Experts of a small language model.
Experts: 4 picks a token, a sigmoid router.
Below are experts of layer 8 (counted from 0) of a mixture-of-experts language model. Rows are named router (the router's row for the expert) and show model dimensions 336-447. Each number is 128 + 32 x the weight over its row's rms, rounded and kept within 0 to 255.
After each expert's rows: a language model's description of what the expert responds to. This comes from a sample of Wikipedia text that the model never trained on.

# expert 32
router [132 116 126 141  48 111 148 127  93 121 121 160 139 124  84 118 127 131 153 141 133  96 146 116 186  32  96 136 139 126 178 109 158 116 124  85  97  67 128  89  61  77 156 116 129 154 123 105 161 133 181 117 153 147  57 134 134  90  50  93 141 156 120 127  85 180 107 142 117 154 146 123 153 164 191 136 151 116  58 120 182 165 133  83 143 111 127 106 125 135 139 100 110 144  94 108 138  83 108  97  88 119 120  92 167  85 123  96  85  94 145  98]
First pieces of capitalized words and names, like Ab, Un, Best, Mount, Azerbai, plus word-internal fragments like the-at-res.

# expert 52
router [112 123  99 105  86 115 121 120  88 200  93 186  79 123 135 114 164 127 147 130 159 165 108 139 108  33 152  91  69 140  93 124 134 122  91 104 138 195 102 100 104 132 135 186 134 100 134 142 117 142 150 193 141 130  88 152 114 113 122  61 151 152 140 157 102 165 120 120 151 125 112 140  84 145 123 129  74 139 164 146 198 158 163 122 105 133 185 123 114 158 132  66 105 126 130 100 147  98  72 101 169 118 111  85 103 106 121 144 111  95 147  98]
Commas and pipes right after a name, year or number, plus final digit pieces of numbers and out, outside, back, Location.

# expert 61
router [126 101 126 131  26 124 133 164 110 124 126 166 119  93  95  81 168 190 120 118 188 145  96 108 115  28 113 143 174 115  67 119 167  72 144 124 115 148 168 124 128  67 115 128 126 190 162  83 138  88 129 182 143 111 140 140 160 115 167 142 140 115 114  99  92 119  78 133 100 147 162  72 106 144 107 164 108 145 163 127 108 108 163 136 159 139 126  75 124 185 108 140 114  96 124 134 124  94  95  87 111 135  82  83 141 148 130 118 143 133 121  91]
Middle and final syllables of foreign names and rare words, such as -ug-, -ter, -ch and š, plus was in It was.

# expert 36
router [128 159 138 139  60 142 144 144 131 120 141 183 126 134  82  64 138  78 126 146 153 117 132  85 128  46 129 126 146 144  78 114 135 107 151 127  77 133 164  86  71 120 148 129 154 133 146  96 152 150 202 148 137 164  87 110  85  90  83  86 122 113  95 133  76 157 118  88 123 133 158 146 141 176 121 103 142 136  83 146 145 105 163 143 171 144 109 105 125 150 110 136 114  86 128  98 155 152 117 111 163 144  85 128 134 109 116 152 141 187 134 127]
First letter or opening piece of a person's given name in lists, tables and credits, such as 'A'cker, 'K'aterine, 'Ak'ane, Mike.

# expert 31
router [145 118 102 134  78 111 171 186 114 125 134 137 113 106  90  44 178 121 157 104 174 148 118  95 100  36 150 110 123 113  54 172 160 150 139 117 111 144 169  90 115 110 117 156 125 163 105  96 159 139 164 156 136 131  94 113 111 160 125 134 114 145 127 132 129 103 138  66 129 152 105  92 101 129  80 114 119  94 145 133 125 133 117 156 124 139 167  62 165 153 112 107 111  80 120 131 111  71  76 118  96  83  49 149 160 148 136  85 130 143  66 145]
Pipes and blank cells in tables, infobox dashes and units, plus the word-start pre in prevalent, preceded and pre-school.

# expert 4
router [124 106 116  55  67  76 141 158  74 197  91 184 146 148 100 102 184 139 122 134 198 121 134 102 182  35  88  75  82 107  86 133 175  91 125  72  96 161 137 139 116 134 138 107 168 133 120 133  91 112 141 132 198  98 117 142 104  91 114  80 172 143 114 136  89 173  79 190 114 125 166  99 114 109  83 121  67 131  76 131 107 130 175 115 131 180 166 124  81 125 115 121  93  98 131 122 137 106  85 101 106 137  93 113 119 154 169 114 102 140 117 108]
Tokens right after a subject pronoun or relative pronoun in biographies, mostly was, and, who, which; also name pieces and separators in sports tables.

# expert 24
router [102 113 125  97   0 147 180 199 147 115 142 150 119 134 127  93 140 166 172 107 156 148  60  92 106 103  75 132  83 123  68 129 110 106 118 160 129 164 130 140  89 129 102 137 133 114 118 107 153 153 152 132 156 155  96 127  73 125 102  90 106 168  85 125 117 115 114 113  46 108 135 121 122 154 169 135 114 129 156 131 144  87 181  92 149 100 136 151 125 142  94 116  99  51 115 142 115  87 131 125 184 106 133 110 128 135 154  94 114 135 135 148]
The, this, an after prepositions such as of, in, at, usually before place or time nouns like city, area, first.

# expert 25
router [ 69 135 136 109 111 123 157 132  77 133 139 116 151  89 100  97 135 110 177 129 156 121  69  86 128  41 134 164  95 141 118 126 211  94 148 114  67 139 172 100 114  94 114 167  98 130 119 105 102 130 153 126 119 130 142 145 121  98 112 111 132 156  81 112 107 169  92 157  88 126 153 156 151 109  69 101 133 104 131 176 119 130 135 121  98 145 104  64 115 133  94  92 134  80 143 107 148 111 127 180 118 159 110 117 138 153 169  92 145 188 144 137]
Surnames and their final pieces after first names or initials, such as Smith, Brown, -son, -ović and -owski, in lists of people.

# expert 17
router [138 113 147 142  46 124 194 151 121 111 146 137 121 128  58 113 136 143 110 105 177 102 131  71  79  41 105 176  43 111 141 143 168 122 147 120  80 151 155 118  69  96 147 160 128  74 147 151 115 162 163 165 103 124 101 151 153 116 108 122 145 125 125 109  86 165 121 127 108 104 121 132 155 133 132 152 102 121 164 183 106 191 132 159 122 124 131  30 128 197 104 125 116 121 141 147 142 111 140 132 123 119 114 142  84 142 121 114 115 153 108 116]
Pieces of Spanish, Portuguese, Romanian and other non-English proper names and Latin taxon names, e.g. Santa Cruz, Bilbao, Alegre.

# expert 43
router [156 101 158 139 106 121 144 102  96 155 133 183 174 130  86  92 116 116 155 150 146 126 103 160  95  78 150 149 127 167  80 123 114 143  83 110 133 157 182 111  64  98 104 138 138 148 165 124 126 151 163 192 133 120 111 122 157 108  83 132  71 123 128 103  95 118 123 183  98 150 144 154  72  97  75  68 169 116  98 150 176 142 104 129 148 172 124  88 123 153 133 101 114 102  63 151 118 130  88  82 121  97 149 135 120 138 136 103 153 106 106 112]
Abstract nouns after the or its, such as support, promotion, defeat, search and development, and suffixes like -ation and -ment.

# expert 47
router [142 103 135 142  76 149 144 172 109 153 135 193  87 157  61  93 122 108 160 107 173 106 123 139 142  36 123 137 105  97 101 130 131 122 123 126  97 143 158  96  59  84 124 156 143 162 155 146 111 171 124 122 132 142 127 128 143 123 140 120 122 156 124 142 113 137 114 203 122 181 123 140  90 137 171 107 178 109  94 105 160 126 143 133 145 138 156 143 144 185 102 142 115 100 126 129 130  89 148 107 138 117 115 112  87 131  76 116 103 107 167  90]
Plural endings and abstract suffixes on nouns (-s, -es, -ations, -ments, -ology, -ity), as in musicals, subgroups, cranes.

# expert 7
router [101 165 153  24  38 134 163 152 104 144 148 189 151  85  97 114 151 154 183 180 169 109 126 126  81  45  88 109 123 124 110 181 165  99 159 159  81 142 154 182 134 134  93 144 134 126 154 124 132 154 157 133 165 162 114 126 151 146 127  55 127 143 100 157 121 152 140 132  80 191 141 152 137 149 126  91  98  76 168 150 164 129 161 102 148 150 127  89 130 110  65 126 136  77 170 173 166  86 121 164 149 118  91 108 164 132 128  80 176 124 153  78]
First pieces of proper names and foreign words, such as L, Le, Mor, McN, Mah, Ver, and the pipes and line breaks after names in lists.

# expert 9
router [113 134 134 127   3 120 165 174 115 133 109 155 161  88  39  97 154 124 207 123 142 131 122  92 167  50 151 112  90  98  55 155 123 134 100 156  81 178 142 114  67 124 122 144 103  96 109 120 132 136 180  63 167 149 110 150 135 107 102  92  88  92  49 135 129 144  85 143 121 170 132 151 117 146 103  58 113 151 117 146 143 119 119  85 138 121 140  66 118 223 118 124  41  94 114 164 124 139  66 103 172  83  67 168 150 176 216 102 124  89 163 105]
Passive agent "by" as in persecuted by or Preceded by, plus clause-linking However, but, because, and sentence-ending periods.

# expert 30
router [119 105 132 134  94  82 146 165 116 147 130 151 123 116 126  95 101 110 195 131 145 145 133 127 147  46  74 135  90 118 128 101 151  90 105  47 101 149 142 127 115  65 141 138 130 142 114 159 177 133 168 202 171 118 107 137 109 138 108 132 153 121 123 137 101 191 110 174 122 176 129 148  77 169 140  65 152 104  81 136 115 199 164 140 129 166 112  46 130 171 127  81 114  96 103  60 150 136  87 118 121 120 116 156 124 159  98 117  86 144 110 123]
Inner syllables of foreign names and words, often Greek or non-Latin script, plus to and of, such as Oric'on', Jō'mon', Urugu'ayan'.

# expert 42
router [ 90 144 118 130 102 116 209 136  65 132 114 175 181 111 160 144 118 108 125 110  99 145 130  78 141  37  69 161 127 156  83 126 141 136 112 100 118 168 135 111  73 101 126 122 182 145 143 160 126 129 127 192 118 183 146 118 117 126 146 113 157 172 133 149 120 165 128 172 139 128 158 119 160  46 149 101 156 134  99 128 142 117 182 122  90 136 134 146 139 154 117 120  80 108 145  94 159  86 122  71 138 125 105 105 128 127 163  99 148 153 146 132]
Final pieces or head nouns closing proper names and places, like River, Islands, County, -shire, Cunningham's', Chelicer'ata', before commas.

# expert 58
router [ 58 157 114 130  70  71 158 166 129 116  98 145 142 110 104 110 137 106 170  59 226 100 104  63 100  86 102 112  62 113  89 124 161 132 114 111  84 143 120 115  60  98  84 143 172 135 149 110 146 160 180 150 184 135 116 103  94  94 119  99 123 100 132 149  99 148 119 124 118 110 131 119 112 132 138  96 129  89 155 168 162 172 170  89 124 154 167 122 143 164  90 123 135  94 124 108 158 147  88  93 127  45  84 144 127 166 170  69 111 121 141 167]
The and a right after a verb or preposition in prose, plus sentence-ending periods, colons and pipes in tables and lists, and each.

# expert 60
router [ 80 102 166 107  57  84 148  98 113 178  96 184 145 120 151  86 149 136 149 126 148 107  74 138 159  72  94  93 123 156 107 112 146  99 144  65  90 171 150 113  84  83 101 144  94 127 146 122 123 130 152 137 124 166 104 104 160 118  65 115 134 167 133 118 127 140 125 203  90 145 139 129 101 140  83  86 126 120 110 197 128 138 166 110 115 143 131 115 141 148 122  99 135  63 122 115 122  98 136 154 131 102 115  81  96 155 180  96 138  78 144 125]
Numbers, commas and line breaks in coordinates, dates and infobox lists, such as '40'°53′, January '1', '-' Genre.

# expert 27
router [ 53 134  90 112  54  88 158 117 120 164 131 146 152 129  61 101 166 117 152 134 159 133 152  96  75  59 131 153 124 139 101 105 112 152 145 154 114 131 136  73  71  92  97 149 140 142 203 144 146 139 126 167 180 138 111 159  91 108 106  81 100 121 140 145 102 135 149 143  96 107 181 170 142 109 145 116 114  68 132 129 167 128 125 135  73 101 163 108 124 182 117 150  86  92  98 176 118 150  76 146 122 141  79 166 149 151 165 145 100 138 119 117]
Nationality and place names such as Italian, Scotland, Conservative, plus the first pieces of titles and foreign names after a capital letter.

# expert 41
router [105 125 102 151  77  98 189 197  92 139 117 159 161  92  80  80 179 148 117  96 152 150  90  71 122  41 149 145 130 160  99 139 159 118 138 123 116 135 174  63  47  86 121 109 106 163 151 137 183 175 150 150 113 169 163 123  78 136  94 137 150 143  80 117  94 117 117 152  90 159 110 176 105 117 167 153 137  72  82 129  80 143 109 127 170 141 147  79 199 173 123 122  94 108 135 155  82  98 131 126  97  87 113 150 166 131 100 120 148 123 111 117]
Past participles after quantities or nouns (sold, used, provided, required), closing parentheses and digits in money and measurement figures.

# expert 40
router [121  81 153 141  90  98 123 114 118 181 148 155  88 171 122  38 156 162 149  78 153 122  94 120 121  36 122 126 102 151 105 165 118 147 176 113 120  86 126 124  82  88 103 138 127 114 128 107 145 158 153 154 149 103 119 132 105  99  98  77 136 184 127 161  89 137 106 137 146 154 163 145  95 125 156 113 117 109  87 114 184 133 173  98 127 136 130  96 109 135 139 161 103 136 154 169  98  88 103 159 109 130  63 105 134 136 161 117 165 114 148 130]
The century piece of four-digit years like 19 or 20 in 1966, 2008, plus early, late, and infobox or section labels like Born, Career.

# expert 15
router [138 178 108 158  59 149 153 126 126 140 107 153 133 112 124 114 150  85 167 142 188 125 105  85 132  44  89 140  73 122  74 144 125 122 121 113  89 101 143  87  86 105  62 103 131 144 151 152 196 151 109 152 157 143  96  82  93 142 124 105 160 142 111 110 102 166 106 118 115 150 124 176  88 141 146 127 107 116 121 167 101 187 170  93 178 103 119  83 125 161 101 146 111 106 114 129 125  59  90 105 142 127 119 199 117  98 159 133 100 143 168  96]
Pronouns such as him, it, them after verbs or prepositions, place nouns such as city, town, village, and label colons.

# expert 39
router [ 84 121 131  95 106 110 133 209 111 198  97 133 102 138  98  79 136  90  86 107 128 105 162 115 158  26 183 138 100 157  78  82 158  86 155 136 126 131 107 123  77  99  75 152 161 135  92  92 149  73 145 107 116 152 156  91  96 135 148 140 167 187 124 137 108 127 136 208 126 151 136 120  71 154  77 114  62  79 134 172 161 185 146 142 117  58 142  66  88 157 133 167 119 132 135  81 132  88 110 148 108 115 106 116 108 137 138 102 144  98 164 123]
Past-tense career verbs and verb-final pieces in narrative prose, such as joined, served, worked, returned, died, experimented.

# expert 51
router [127 118 126 153  71 132 193 162 104 114 146 174 131  49  88  83 145 138 128 122 128 171  84 121 132  21 165 117 100 130 114 170 188  80  92  99 112 168 187  70  57 112  92 118 101 175 170 134 133 108 112 191 158 113  70 152 116 147 105 127 151 216 101 144 139 173 134 186  80 191 120 134 113 148 121 110 142 102 106 121 102 148 139 144  92 133 161  92 144 129 136  77  79 128 167 125 131 105  91 106  89 158  91 151 110 122 114  45 148 119 131 104]
Last pieces of names and words, such as -ová, -ed, 's, and infobox labels like Born: and Density, inside lists and tables.

# expert 46
router [102  75 132 126  69 130 151 207 120 127 167 136 122 147 145 139 168 100 166 103 121 115 137  94 107  60  82 148 144 127 104 127 157 111 151 129 133 100 139 148  50  95  88 134 146 109 130 127 147 129 157  78 144 162 122 129 102 150  49  45 175 136 147 124  72 160 118 141 140 141 102 138 130 143 141 128 111 107 103 154 113 111 163  89 147 125 116 113 171 160  67 151  98 123  96  99 105  77  68  92 176  95  76 162  97 107 156 124 134 139 103 147]
First word pieces of place and person names after of, in, at or a pipe, such as K in Kampala, Wil in Wiltshire, Har in Harriet.

# expert 20
router [123 146 120 141 102 127 139 203 114 137 124 151 128 141 104  81 141 124 166 110 139 130 134  64 157  18  48 140 121 105  98 106 181  92  85 125 130  95 124 111  85 104 101 107 128 171 154 115 153 133 160 176 158 110  85 123  96 103 137  77 139 167 109  80 126 143 144 141 129 143 150  93  84 148  96 123  72 166 126 144 161 147 168 157 120 163 146  73 118 141 121  87 144 100 103  90 112  63  69 111 113 110 132  67 123 124 106 106 179  97 144 141]
Main verbs like was, took, gave, provide right after the subject, plus table pipes, dashes and section-ending markers.